Below are experts of layer 4 (counted from 0) of a mixture-of-experts language model. Rows are named router (the router's row for the expert), down (a neuron's output weights, with its number) and show model dimensions 0-95. Each number is 128 + 32 x the weight over its row's rms, rounded and kept within 0 to 255.
Before each expert's rows: a language model's description of what the expert responds to; "comes before" lists some tokens at least twice as common just after its tokens as in all text. This comes from a sample of Wikipedia text that the model never trained on. Tokens count by the router's weight.

# expert 59
Colons and separators ending a field label in lists and tables, such as Subject:, Landmarks served:, Division:, and table pipes or dashes.
comes before: " ", "|", " States", " \"", "00", " The"
router [158 121  86 147  88 105 114  86 115 137 186  94 130 140 150 139 118 155 139 186 104 136 145  98 123  97 149  84 151 130  63  52 154 169 100  83 126 188 188 131 179 130  98 116 191  99 109 150 156 201 108 139 136 128 166  88 129 156 100  71 171 102 132 130 115 128 119 130 104  87 132  90 118 108 156  98 117  80 107 136 102  97 109 125 106 142 121 157  87 101 186 205 113  82 135 124]
down0 [ 74  79 129 162  65 132  98 136 144 119 149 160 102 153 116 140 166  93 165  83 172 144  88 109 137 120 157 156 137 130 100 111  54 175 128 176  92 124 120 137 156 177 140 126  85  94 181 161 149 137 189 145  96 105 144  96  94 118  64  55 120 222 128 145 111 139 116 103 121 129 159 151  81 121 164 122 130 132 146 173 162 162 135 153 130 103 136 109  72 149 129 141 193 136 113 114]
down1 [166 182 150 173 192 106 121 111  70 119  57 135 112 114  56 116 144  87 120 189  43 111 117 144 142 148  89  54  84  85  92 126 123 132 139 121 156 159  96  99 163 161 146 168 127 141  86  87  97 127 140 118 138 151 127 132 123 155 174 134  89 137 125 164 145 143 125  41  78  90 139 138 126 119 115 100 161 106 122  93 152 149 176 120 163 127 131 140 139 149 132 129  77 173 110 129]
down2 [ 61 133  99 136 127  56 198 143  64 155 136 125 145 188 121  74 131 104 149 120 169 154 108 138 169 174 142 165 146 133 132 146 133 157 129 141 115 109 129 160 122 108 159 103 123 191 125 125 145 125 121 135 112 163 117 190 121 111 161 150 162 112  45  82 186 123 159 159 106 153 117 126 147  77 121 116 165 109  86 111 115 102  75  68 104 130  76 107 100 168  73 140 163 170  93 124]
down3 [ 99  81 112 140 136 143 153 150 155 154  78 152  95 161 116 149 155 184 180  57 140  81 148 111 136 132 169 194 161 144  95 149 134 178 137 105 108 129 124  81 163 145 158 228 121 107 137 150 137 119  84 120  82 179 151 165 110 113 158 120 115 120 131 158 181 177 118 101 119 150 165 124 115 118 178 184  97 146 202 167 168 120 126 173 135  95 148 126 141 152 148 138  95 101 101 152]
down4 [ 80 141 162 144  99 130 120 146 149 202 158  75 153  60 123 113 125 140 166 138 132 125  94 131 118 128 111 125 165  60 147 140 127 102 151  95 110 166  64  88 174 151 133 123 229 130 122 122 130 124 136 136 124  85 120 111 164 194 127  99 112  93 218 151  88 155 149 135 126 117 120  85 168 189 156 122 102  92 109 136 110 133 148  93 108 155  88 168  72 117 116 127 140 126 167 170]
down5 [148 147 129  94 155 115  89 164 144 121 133  25 114 109 157 115 137 117 149 140 103 110 170  83 132 129 126 109 115 138 136 156 229  98  96 172 135 186 114 144 160 122 111  88 167  95  69  38  89 159 105 136 147 121 105 103 109 124  98 136 142 171 104 127 163 138 168 149 113 137 125 127 118 145 157  65 165 167 105 121 148 109 127 102 134 202 160 106  99 127 150 145 144  71 135  67]
down6 [138  97 136 197 176 160 132 101 176 134  95  62  96 146 116 115 120 143 126 123 119 117  99  90 168 108 102 168  96 165 146 145 148 149  95 134 117  85  91 115 126 121 166  78 124 128 164 115 140  61 104 142 117 150 116 136 190 141 127 151  86  67  72 110 164 101 164 114 146  77 112 122 149  73 179 146  84  99 114 147 160 138 157  34  98 163 145 145 146  90 178 113 153 166 115 168]
down7 [132 121  78 125 152  97  96 111 131 169  85 226 103 136 119 106 187 120 116 108 116 156 147 106 188 136 213 116 171 119 145 106 129 131 129 148 201 126 207 157 143 124  82 128 151 174 124  98 142 139 152 129 143 138 138  93 155 105 138  65 104 113 138 127 134  84 126 179 150 145 107 104 117 123 152 138 120 134 109  91 117  78  70 148 148  62 118 187 125 113  84 118 153  62 112 136]
down8 [146 145  59  54 144 144  79 178 165 110 141  84 126 125 117 117 155 130  90 143 138 188 153 126  91 112 102  88  93 174  88  54 128 128 154 137 131 188 113 153  60  91 160 137  80 173  74  95 110 131 155 145 120 126 114 108 167  89  94 133 136 113  87 158  95 125 162 149 131 150 143 140 145 128 131 183 121  89 103 111 102 171 161 146 140 145 116 150 159 164 110  84 149 151 130  44]
down9 [139 138  58  91  77 131 107 170  64  58 188 118 129 110 109 135 132 108 152 105  96 116 136  73 125  86 148  87 149  74 118 191 102 177 151 135 117 171 143 144 114 146 159 105  75 120 144 110  91 113 103 147 118 116 126 117 168 136 119 137 142 158 158  94  45 139 107 141  84 164 120 107  99 137 110 132 187 129 104  92 133 171 118 116 110  84 123  82  56 150 151  94 111 147  67 105]
down10 [ 81  48 213 130 157 148  98  97 163 112 159 144 122 178 148 163 156 161 121  89 204  80 135 122 127 136 139 141 124 125 119 126 145  96  98  87 106 145 137 116 172 142 142 116 125 158  95 182 145 155 178 121 159 194 191  94 136 139 132 116 109 160 115 180 186 142 136 149 116  86  99 160 133 153  74 150  90 112 128 135 168 160 118 127 135 106  94 135 112 122 169 119 116 184  50 148]
down11 [171 200  60 156  93  76 186  96 120 131 119 120 142 117 110 147 136 121 105 126 155 139 164 175 125  91 102 116 160 147 151 139 135 105 119 115 157  72 139 104  97 151  58 116 104  95 179  88 138 113 123 196  83 155 104 117  94 120 117 103 169 149 214 149 103 117 128 167  91  85 106 132 147 157  44 189 106  92  89 166 151 142 134 116 130 126 168  97 131  99 156 143 152 136 128 138]
down12 [118  89 160 170 165 148 133 109 141 155 157 117 174  75 141 142 119 125  68 185 114 129 188 131 100  65 116 128 126 106 135 100 110 144 137 112 224 108 127 151  93  99 147 158 142 157 184 140 155 149  83 100 138  88 108 164  96 161 158 149 108 166 125 118 123 130 137  86 120 121 105 101 119 123 113  93 175 134 100 141 124 199 182 190 120 170  56 122 184 119 103 192 126 109 151 105]
down13 [126 110  89 141 130  96 151 129 145 112  81 138 173 144 154 138 161 139 177 197 132 115 136 104 165 115 123 134 160 118 115  94 112 132 127 130  93 134 120  56 100 120  84 132 124 137 137 205 192  94 151 115 115 123 173 155  99 122 188 155  98 133 112 135 128 102  77 120 194 103 181 123 102 129 144 145  40 134 172 159 150  81 133 124  93 157  82  85 139 193 110 137  90  63 159  95]
down14 [ 86 112 145  98  73 155  76  66 113 143 115 104 125  82  96  62 118 168 164 153  96 121  93 143 131 126 106 151 161 139 177 122 129 198  86 117 119 106 135 191 122 124 155  59 133 112 142 184 145 137 140 130  55 121 120 120 165 155 186 121 174  62 103 133 187 136 189 132  72 114 124 114 120 186 109 139 117 152 130 130 105  72  89 135 126 123 137 134 135 151  87 123 116  86 127  98]
down15 [109 132  76 156 177 152 130 188 173 122 139 216 128 145 153 201 126 117 122  79 135 103 118 185 124 172 130 131 102 188 118 122 103 110 140 141  78 131  95 110 170 140 161 115 147 154  99 106  64  78 184  93 111 118 121  97 106 126 110  86  85 130  80 105 187 132  56 120  81 166 137  78 143 116 107 127 166 102 143 145 142 119 119 155 137 134 130 105  93 150 163 174 128 137  88 166]
down16 [118 188 133 107 122  88 109 106 116  95 123 120 109 111 120 115 109  94  95 176 149 155 144  74 146  99 109 127  39 106 108 164 127 143 150 187 154 157 197  61  99  98  81 161  91 105 151 162 143 106  46 105 110 113 134 134 156  76  76 156 121 144 133 109  71  83 148 145 104 140 132 131 159  78 105 188 132 163  62 139  96  83 165 129 163 152 130 143 127 143 117 144 117 120 155 155]
down17 [ 95 132 138 183 126 144  88 162 130 193 179 144 123 158 177  88 168  90 118 113 132 124 150 151 161 193 186 174 110 129 180 179 137  42 149 128 119  94  89 126 154 144 144 177 134 138  85  75 147 135 174 121 152 119 128 119 124 151  87 175 153 113 159 139 176 125 150  92 172 119 102  95 135 102 132 154 148 185 173  64 158 159  78 155 106 107 156  90 108 157 120 139 116 145 116 142]
down18 [191 144 167 181 126  82 151  84 130 119 202  90 182 109 132 120  99 118 174 104 106 115 123 118 147 177  45 114 175  96 148 122  74 140 118 152  92 155 124  49 115 133 174 134 141 230 139 133 118 162 107 110 155  93 150 123  74 108 140 154 144 133 135 150 123 163 184 126 141 163 119 129 121  97 121 107 119 142 150 129 111 196 154 111 130 127 118 168 147 107 172  93  92 131 127  89]
down19 [ 85 166 129 117 138 125 165 139 168 152  64 125 165 119 168 113  97 137 133  88 165 124 120 134 139 139 143 104 137  90  80 114  82  62  96  75 135  94 114 119 167  84  95 122 147  59 126  73 113  84 135 160 122 103 141  50  95 131 104 147 161 151 142  87 127 103 116 120 126 172 158 134  83 147 139  90 104 146 190 100 114 154 162 198 156 173 143 171 138 146 105 202 103 171 115 115]
down20 [148 149 144  92  71 132 100 144  91  90 130  73 149 143 135 126 144  94 146 137 103 102  93 133 100 116 121 164 184 118  84 102 172 159  99 192 195 145 160 166 135 124  96 140 166 146 143 144 186 158  56  79 100 146 107 105  87 110 151 148 117 119  69  84 111  47 127  75 121 129 143 172 113 151 119  41 156 118 100 158  91 111 100 143 126 140 160 131 125  80 112  94 131 119 150 155]
down21 [143  84 100 150 107 170 128 111  76 113 144 163  89 195 147  89  77 149 198 110 126 156 146 119 129 185 164 149 131 166 121 199 118 106 128 128 145 160 171 151 111 163  95 129  84  83 119  74 121 128 135 157 153 142 118 129  96 144  83 118 150  94 119 113 109 105 125 113 132 141 106  94  68  92 114 136 178 158 131  91 103  29 139 105 128 134 127  83 110 121  48 110 173 163 167 144]
down22 [118 140 122 119 115 142 173 104  90  93 126 164 102  60 114 135  91 102 136 143 155 145 131 113 142 136  94 124  87 100 137 184  92 131 175 131 177 104 151 146  99  97 138  85  95 196  60 169 105 172 129 105 149 110 114 121 111 136 140 156 182 165 101 136  56 119 118 132 169 158 140 181 118 169 157 100 115 143 152 127 121  35  88 145 158 202 134 133 193 130 100 173  91 118 133 153]
down23 [112 170 159 124 105 171 175 158 104 175 151  10 171 165 148 118 143 169  67 130 174 111 132 137  67  96 123 152 148 170 105 132 147 175 165  97 116 162 187  90 195  70 149  91 112  87 134 124  79 127  98 127 151  94 146 126 133 105  99 123 125 126 107 135 162 166 103 104 155  95 110 130 145 134  98 104 162 113  95 180 122 124  76 126 141  58 152 115 138 125 142 146 118 111 136 130]
down24 [146 105 149 109 109  94 159  65  76 130 125  97 157 105 118  64 109 160 128 175 113 130  90 168  87 123  88  94 111 141 108 184 158  76  80 134 109 224 123 141 154  59 163 109 163 169 156 187 154 154  96  67 101 162 194  98 101 120 147 108 124 167 128 162 154 143 126 137 118 102 168 138 153  98 101 128 161 161 143 154 116 139  92 131 105 157 114  57 146 112 126 120 147 146 120 127]
down25 [156  99 172 121 124 147 141 153 100 120 112  77 148 125 143 130 129 192 126 112 126  94  92 152  94  82 157  86 120 130 126 134 141 131 113 116  94 140 127 180  63 193 143 182  93  73 184 125 101  99 135 109 154 107 142 128 160 177 156 153 142 104 160  69  91 123  49 133 104 113  79 177 120 124 137 142 216 157 136 119 115 141 109 131 132  40 174 168 119 169 139 137 150 128 142  86]
down26 [169 173 155 127 173 145 153 132 106 133  96 162 137 126  84 185 112 117 111 115 183 132  92 120 127 131 134 150 143 161 102  44 152 144 134 160 129  81  77  84 149 132  82 147 101 209 112 168 104 165  91  91 170 110 149 170 123  98 108 128 131  70 112  97 115 122 200  91  73  89 178 136 109 114 126  72  96  82 138 162 127 110 134 116  98 127 114  92 185 140 146 127 160 173 125  99]
down27 [140 217 138 106 121  93  98  82 160  94 121  64  81 118  90 134 154 145  86 166 113 129 133 170 170 132 128  86 129 117 110 119 139  79 183  91 115 127 136 179 139 115 122 140 114  91 188 100  97 175 143 176 163 174  78 179 123 112 112 128 169 122 129  78  79  78 117 106  91  90 106  67 162 132 206 155 113 156 110  78  86 105 128 134 134  98 144 141 145 108 116 103 117 133 125 117]
down28 [187 134 127 159 126  84 150 121 120 125 126  77 178  93 114 127 107 157  98 128  51 106 157 143 100 181  87 149 131 137 196  66 170 156 164 110  98 120 124 166 124 154 103 131 202 122 119  99 155 164 215 153 161 171  88 111 133 168 133  97 174  91 138 166 118 132 112 187 156 137 115 148  84 145 107 111 110 131 130 173 116 162 134 121 159  59 151 148 143 109 118  92  98 131 103 165]
down29 [176  82 114 114 122 138 145 100 120 118 151 111 110  96 155 177 115 110 141 136 126 159 141 114  97 164  53 131 112  98 100 120 117 158  95 119 157  60 160  91 166 107 151  65 135 184 146 255 117 131  89  61 149 157 144 144 157 121 123 133 137 141 116 141 168 157 140 127 127 121 123 150 122 152 129 124 148  92 126 163 138 138 134 135 167 190  69  98  96 112 113  64 152 156 111 146]
down30 [187  77 132 103  64 160 150 119 143  93 126  97 155 162  64 165  82 156 135  82 119 133 106 105 183 115 167 151  98 102 166 112 122 123  91 117 147  99 132 151 110 107 103 172 135 157 106 179  61 161 123 160 107  97 155 145 145 152 161  86  95  99 155 153 150 122 157 115 115 161  98 127 140 123  83 158 100 125 125 143 163 126 175 152 161  97 136 127 127  84 170 108 197  77 169 216]
down31 [172  93 144  97 148 125 158 115 119 131 187  78 138 106  80 141 168 167 105 170  88 120 190 125  73 130 143  67 147 125 161  82 134 120 162 102 143 185 150 150 129 139 104 162 117  61  81 107 145 172 178 162 126  96 114 131 141 154 116 122 127 129  93 140 109 161 112 165 148 147 108 126 164 203 154 122 175 146  90 134 116 143 109 112  63 211 141 120 162 159 108 153  94  91 181 126]

# expert 13
Colons after field labels in infoboxes and dash lists, plus table pipes and header markup, e.g. Full name:, Biggest home win:.
comes before: " ", "|", ":", "|---|---|---|---|---|---|\n", " Team", "|---|---|---|---|---|\n"
router [144 141  58 104 127 123 143  87 119 142 211 143 153 142 133 139 142 143 169 177 108 126 161  61 130 128 150  84 139 133  69  57 151 167 103  87 149 168 203 112 210 112  91 122 175 101 137 150 178 174 119 141 162 125 115 110  93 171 112  80 135 140 132 128 124 139 134 123 133  92 131  78 104 113 163  73 120  78 107 145 125 108 140 121 133 171 131 151  78 133 183 166 125  86 121 118]
down0 [185 146 163 166 104  92 103 124 112  68 143  56 160  89 108 124 117 119 104 145  75  91 150 167 108 149  77 151  79  99 218 118 162 127 126 157 117  87 167 165 128 176 111 104 188 168 104 153 126 173 144 125 133 177 138 108 113 139  80 123 169  82 120 151 160 135 135 149 149 133 138 119 139 124 119 101 119 150 105 147 175  93 148 138 157 108 130 145 135 165 137  43  82  82  78 103]
down1 [105 158 113 114 118 148 126 140  84 105 155 133  98 144  89  85  79 133 156 135 171 138 127 144 108 122 127  66 169 126 171  80 125 154 173 125 116 133 181 153 115 122 152  80 113  86 109 136 149  82 111 142 185 114  24 104 145  65 156 132 171 113  96 170 156 176 164  89 152 120  66  89 135 177 102  65 160  76 118 113 149 117  79 123 159 133 132 107 104 122 120  75 165 111 146 105]
down2 [136 119 130 129 109 150 173 164 128 157 197 105 154  80 114 149 102 171 207 117 171 170 137 131 181  81 119 132  92 167 175 172 102 126 162  90  92 116  87 156 113  73 168 189 102  76 101 106 129 123 119 194  97 143  90 147 128 116 122 107  66 138 148 148  82 180 115 132  95 123 160 138 107 170 139 103 181 140 143  85  96 169 105 153 131 106 105  85 168 135 118 128 132  84 147 105]
down3 [ 98 136 114 112 116  91 149  97 184 132 181 155  83 165 162 175 152  86 117 121 119  99 156 104 113 173  96 144 129 102 119 117 140 141 125 121 134 106 109  75  81 123 136 173  77  70 135 126  92 124 125 152 110  26  94 117 100 137  90 132  97 202  90 157 136 118 101 127 111  79 116 147 130 173  86 149 108 142 125  73 125  89  93 147 131 205 117 128 113  99  43 141  99 165 124 148]
down4 [116 111 189 182  93 124 118 163 144 150 129  64 101 177 158  91 101  69  82 109 128 134  95 172 167 148  93 145 108 132  81 114  81 140 119 165 153 137  94 120 105 129 128 181 165  80 187 104 128 170 135 130 174 135 123  96 133 105 111 175 137 169 110 138 171  97 104 163 138 140  66 127 151 101 143 118 102 200 207  89  79 145 118  97 124  92 130  86 102 150 178 122 111 154 139 111]
down5 [106  66 140 121 130 136 108 138  92 123  68  57 139  66 103 119 156 161 113 117 102 118 135 127 109 135 144 124 150 113 162 138 122  89 116  48  57 119 154 122 172  92 147  84 165 152 171 139 105 101 114 124  56 117 123 154 127 125 190 120 162 126 125 161 135  98 145 113 122  97  92 161 128 131  94 167 188  98 177 161 100 138  95 127 144 138  43 104 164 122 111 125  67 174 147  81]
down6 [115 125 105 109 153 133 145  81  89 159 101  52 130  93  81 169 123 133 101 100 149 153 119 106  76 101 151 107 152 169  35 106  61 117 112  83 195 179 109 121 138  75 140 110 116 120 110 133  95 156 122 171 150  79 114  63 109 196 122 119 168 156 121 125 155 141 113 100 171 105  67 124 108 129 117  84  91 109  86 113 113 100 141 130 104 123  65 125 137 136 140 160 102 123 154  93]
down7 [118 156  96 102  94 139 100 148 123 103 153 145 112  96  89 172  73 150 158 149 179 174 121  89 160 162 149 142 113 152 132  40 140 138  91 175 156 183 153 104 143 153 144 143  95 149 116 116 147 155 127 118 147 149 117 103 142 181  86 117 147 173 133  82 115  95 154 130 113 106 143 199 127 155 139  59 174 155 131 150 125 130 133 127 147 147  91  87  99  32 151 146  66 116 152  65]
down8 [150  67  98  94 106 204 134  82 121 104 133 183 120 173 170 205 145 105 152 105 133 158 115  72 173 122 150 160 156 127 118 127  74 146 137 165 102 138 128 125 148 131 123 116 169 120  97 193 150 119  85 159 148 158 162 135  91 108 141 121 102 130 140 104 133 134 125   3 103 140  79 128 136 138 113 155 124  53  93 137 104 114 125 120 138 122 160  96 104 185 149 107 143 128 175 128]
down9 [181 111 139 156 121 155 147  95 121 136 176  55  85  72 110 161 177 123 148 160 177 107 151 178 145  63 177 149 124 128  94 166 118 122 101  90 116 103 106 130 130 125 166 108 192 149 125 156 136  89  90  84  98 161 149  82 135 151 113 127 177 116  98 128  92 179 122 136 105  92 126 154 197  74 107 126 117 147 157 215 140 126 174 148 103 165  92 152 109 113 151 134 172 104 105 140]
down10 [132 145 130 122  44 148 163 139  89 178 158 119 123 129 122 108 165 141  92 168 127  86 140 152 128 188 136 164 116 153 129 116 161 111  67 138 137 111 130  37 124 132 101 154 104  99 126 158 135 182 192 103 144 131 146 132 170 159  97 138 154 153 124  84 154 115  51 151 174  94 109  98 153  48 110 157 174 122 144 130 139 131  88 139  80  98 168 186 112 159 161 114 115 132  79 111]
down11 [ 78  88 130 140 106  72 105 109 169 144 139 136 110 159 174 111 103 160 163 154 125 158 118  95 110 142  58 127 108 111  92 214 131 157 148 164 162 105 163 184 147  92 143 124 101  75 166 110 133 122  95 151 105  87 183 160 157 115  97 179 112 131 117 106  98 126  78 105  93 171 178 167 133 179 142  81 147 149 133  68 147 146 102 118 105  77 103 186 114 125  97 134  83 104 117 159]
down12 [ 68 171 102  96 129  97 109  90 103 123  49 122 144  92 121  91  52 174 117  96  92 172  86 180 108 139 113 104 110 149 168 126 158 134 114 194 151  90 136  82 127 168  88 178 164 170 108 112 133 103 142  92 109 135 161 156 117 152  87 172 127 129 148  99  87 107 109 137 166 135 138  85  82 122 161 158 112 131  83 161 127  82 166 104 157  72 174 101 143  86 104 136 116 118  86 116]
down13 [144 117 109 139 130 196 169 156 144 182 165 140 176 140 128 140  83 141  90  51  86 140 149 171 160 133 159 121 126 125 131 164 128 141 105 127  90 117 123 133 102 122 113 130  73 124 199 199 122 108 105 131 106 147 153 119 114 162 133  94 119 108 145  81 132 135 162 158 136 236 166 110 185  67 140  71  86 140 145 125 168 154 158 157 112 150 140 122 153  99 155 165 161 149 180 144]
down14 [131 178 128 141 130 127 128 161  82 101 133 130 132 219  95 153 168 116 154 177  89 116 115 113 135 149 140 177 186  94 128 168 154 101 127 134  67 146 135  90 107 125  85 103 133 158 116 165  95 131  75 138  68 166 130 172 137 152  87 128 139 135 122 132 216  93 184 111  81 121 155 134 165 129 138 114  59 111 161 152 187 145 104 143 109 129  82 137  67 157  90 100 106 121  88 130]
down15 [146 128 102 171 183 140 105 152 111 164 112 198 139 170 119  99 111 120 129 131 184 187 109 164  98 102 161 156 113 133 125  78  92 115 175 116 131  80  87  67 111 123 114 166 122 151 185 173 151 205 166  85 125 131 155  82 127  60  78 153 100 125 175 138 128 136 175 126  93  68 106 158 158 133 142 141 146 128 147 154 165 146 142 153  99 181 123  88 161 148 108 159 142 127 132  81]
down16 [107 185 124 176 120 154 123 182 110 127 128 128 137 120 228 127 157  95 150 108 114  79  71 160  78 133 105 150 118 183 137 147 154 160  90 116 136 195  97 171 109 156 180 133 115 148 118 101 125 116  91 129 102 138  95 103 121 126 129 113  93 137 142 117 125 176  94  89  56 123 150 150 141  74 112 223 147 133 166 129 124 140 134  77 170  61 115 105 102 115 119 111 136 167 170 144]
down17 [122 133  91 217 179 101 146  92 118 154  56 141 105 139 125 158 130 158 130 128 110 145 159  97 165 149 202 123 132 146 151  97 136 122 144 103 117 148 150 139 103 135 138 128  97  86 133  55 144  77 156 107 138 102 157  76 129 123 199  92 124 129 128  99 113 144 207 122 149 151 110 115 161 149 141 125 105 107 142 113 159 101  98 190 147 142  90 186 195 145 208 157 113 140 101 156]
down18 [122  98  84 168 145 104 119 102 162  90 127 103 123 119 174 100 115 128 146 104 115 111 189 107 187  78 128 119 124 154  86 177 130 102 164 167 143 149 146 129 137 167 140 136 159 224 164 105 150 138 145 144 102 109 126 129 146 143 112 108 137  98 161 115 103 108 105 184  82 164  90 109  58 180 105 148 135 124 112 122 160 139 112 116 218  77 101 102 119 128 103 192 117  46 159 151]
down19 [111 108 122 148 191  50 172 135  97 156  61  73 135 101 110 111  86  92 149 130 134 145 166 130 124 129 139 133 121 137 120 142 133 110  89 119  89 145 124 109 147 176 121 133  99  96 179  78  96  96  93 106  96 109  54 155 170 164 100 180 136  77 139 152 110  97 134 121 140 100 192 133 105 121 104 177 128 170 129  61 105 120 170  80  73  82 153 139 104 139 120 152 127 181  84 152]
down20 [171 128 163 120 127 169 147 115 125 109 122 215 103 126  92  80 148 123  63 165 111 117 119 134 132 131 112 110 137 115  68 154 135 189 125 162 142 150  99 131 152 191 137 122 194 137 138 108  90  71 113 118 125 111 125  92 180  92 124 115 179  89 140 117 130 114 132 135  61 143  58  72  60  98 161 163 165 158  64 152 111 138 171 117 149 165 145 135 172 103 125  94 147 160 127 139]
down21 [132  76 148  62 118 171 100 135 154  84 130 104  78  79 107 137 179 118 138 106 116 123 124  48 147  97 164 116 133 160 133 145 157 141 192 111 146 139 136 209 112 112 103 129  92 138 111 178 109 118 142 133 185 135 125 177 110 129 112  86 128 117 146 143 114 172  98 168 155 180 130 123  43 183 140 149 156 140  85 132 135  55 117 126  86  99 168  76 110 135 116 108 160  88 125 149]
down22 [173 132 181 154 121 136 123 124 142  78 114 184 136 119 111 116 156 149 110 123 108 112 143  82 119 134 190  96 141 124 132  66 121 127 106  47 156 190  95 128 167 106  93 124 181 192 135 111  70 136 111 188 107 149 145 117 116 100 137  80  73 154  77 134 166 117  97 177 108 131  80 155  62  80 168 103  88 155 164 185 118 103 126 109 121 152 101  91 107 109 136 113 149 141 157 147]
down23 [151  45  68  98 183 150 137 156 130 141  74  58 106 113 115 182 139  83 167 162 130 156  92 164  95 150  69 159 164  79 158  98 156 118 163 112 124 123 143 128 108  86 150 180 143 125 123 165 158 113 117 120 123 161 147 164 194  75 155 119 142 122 125 190 199 116 158 125 140 133 177 155 138 151 160  80 122 127 187 145 130 141 146 131 136 119 118 103 175 111  93 116 125 122 121 176]
down24 [133 141 147  68 140 137  76 111 123 167 141 165 103  73 134 118 148 151 116 151  62 112 173  92  67 123 131 146  93 160 170  87 173 131 131 135 158  55 151 164 164 139 123 131 124  76 128  48  66 152 118 118 177  90 128 147  77 114 154 157 154 122  69 144 106  87 112  96 130 114 132 122 119 166 120 157 119 143  96  94 108 188 121  95  88 133 204 149 158 152 171 101 138 120 152 134]
down25 [151 132 100 125 132 154 132 113 172 134 123 128 192 172 117 185 109 124 108 124 162 115  95 117 184 104 105 169 167 150 112 111  73 171  96 111 192 123 202 126 119 111 124 127 129 110  93 137 126 192 107 133 174 190  65 169 134 148 207 122 131  96 128 169  90 127 168 150  91 123 172 141 102 116 141 146 118  95  61 175  97 127 162 198 141 153  96  99 112 137 161 112 146 148 154 143]
down26 [ 62 161 149 199  85 115  95 133 107 131 106 152 159 182 185 160 106 159 103 114 160  84 108 105 127 133 108  93 121 116 136 115 181 165 183 105 142  96 121 123 112 124 168 195 171 106  99  79 147 158 117  70 153 116 184 146 148 155 127 104 102 127 146 174 123 107 185  87 151 175 132 172 117 162  89 179 145 117  80 127 172 125 127 129 139 178 113 149 115 160 114 162 128  65 117  86]
down27 [130 135  75 110 134 131 149 103 121 168 127 172 127 145 110 128 147 109 143 129  81 120 111  92 159 179 108 124  93  45 133 168 108  18 132 165  88 153 149 131 171 122 132 213 107 155 139 121 115 131 171 124 159 131 134 134  97 185 159 137  90  74 101 108 136  78 197  94 144 166 129 116 152  99 108 116 131 151 143 194  87 124 103 111 143 143  93 172 142 139 177 130 152  96 176 110]
down28 [159 105 111 118 123 126 136  87 136  96 175  93 199 104 125 149 138 142 151 114 183  77 130 149 118  69 144 120 133 134 125 111  95 151 104 164 171 160 121  81 131 187 151 102 116 148  99 105 118  63 159 132  73 110 153  95 100 148 183  94 145  89 146 136 110 157 140 198 169 147 205 146 118 150 145 108 125 109  48 113  93 162 145 101 138 193 170 165 147 168 103 123 171 147 124  94]
down29 [195 169 122 121 113 130 125 150 138 110  70  66 139  82  98 142 147  82 129 120 145 118 144  84  60  68 102  42 101  48 123  93 140 113  95 129  93 162 109 161 161  96 107  97 177 101  87 105 142 134 108 132 142 129 142  89 105 134  82 102 104 154 106 126 135 120 163 159 112 129 131 166 149  94 183 138 125  89 118 130 121 167 114  51 108 152 126 136 147 133 104 182 182 155 144 172]
down30 [123 129 156 118  69 133  51  84 198 128 152 121 144  88  90  83 169 212 166 148 114 194 109 106  93 162 137 131 153 154 139 148  94 175 141 165  92 133 160  96 144 118 123 108  91 161 164 122 101 136 139  94  88 103 105  79  64  93 110 141 155 142 137 165 158 126 108 143 175 134 157  93 148 144 109 134 180 100 101 119  94 125 150  93 111 125 174 152 155 118  67  96 144 155  90 167]
down31 [120 145 121  71 112  78 163 139  91  96 147 133 111 179 124 105 138 115 121 183 150  99 119 115 139 130 141 176 179 133  56 178 158 140 178  78 128 176 127 143 106 156 118 126 125 145 148 117 135 143 145 143 124  98  95 148 195  99 106 184 136 175 118 123 139  59  92 111 133  62  97  66 176 129  93 162  80 101 109 150 171  72  97 178 168 142 142 128  88 130 107 127  93 147  82 156]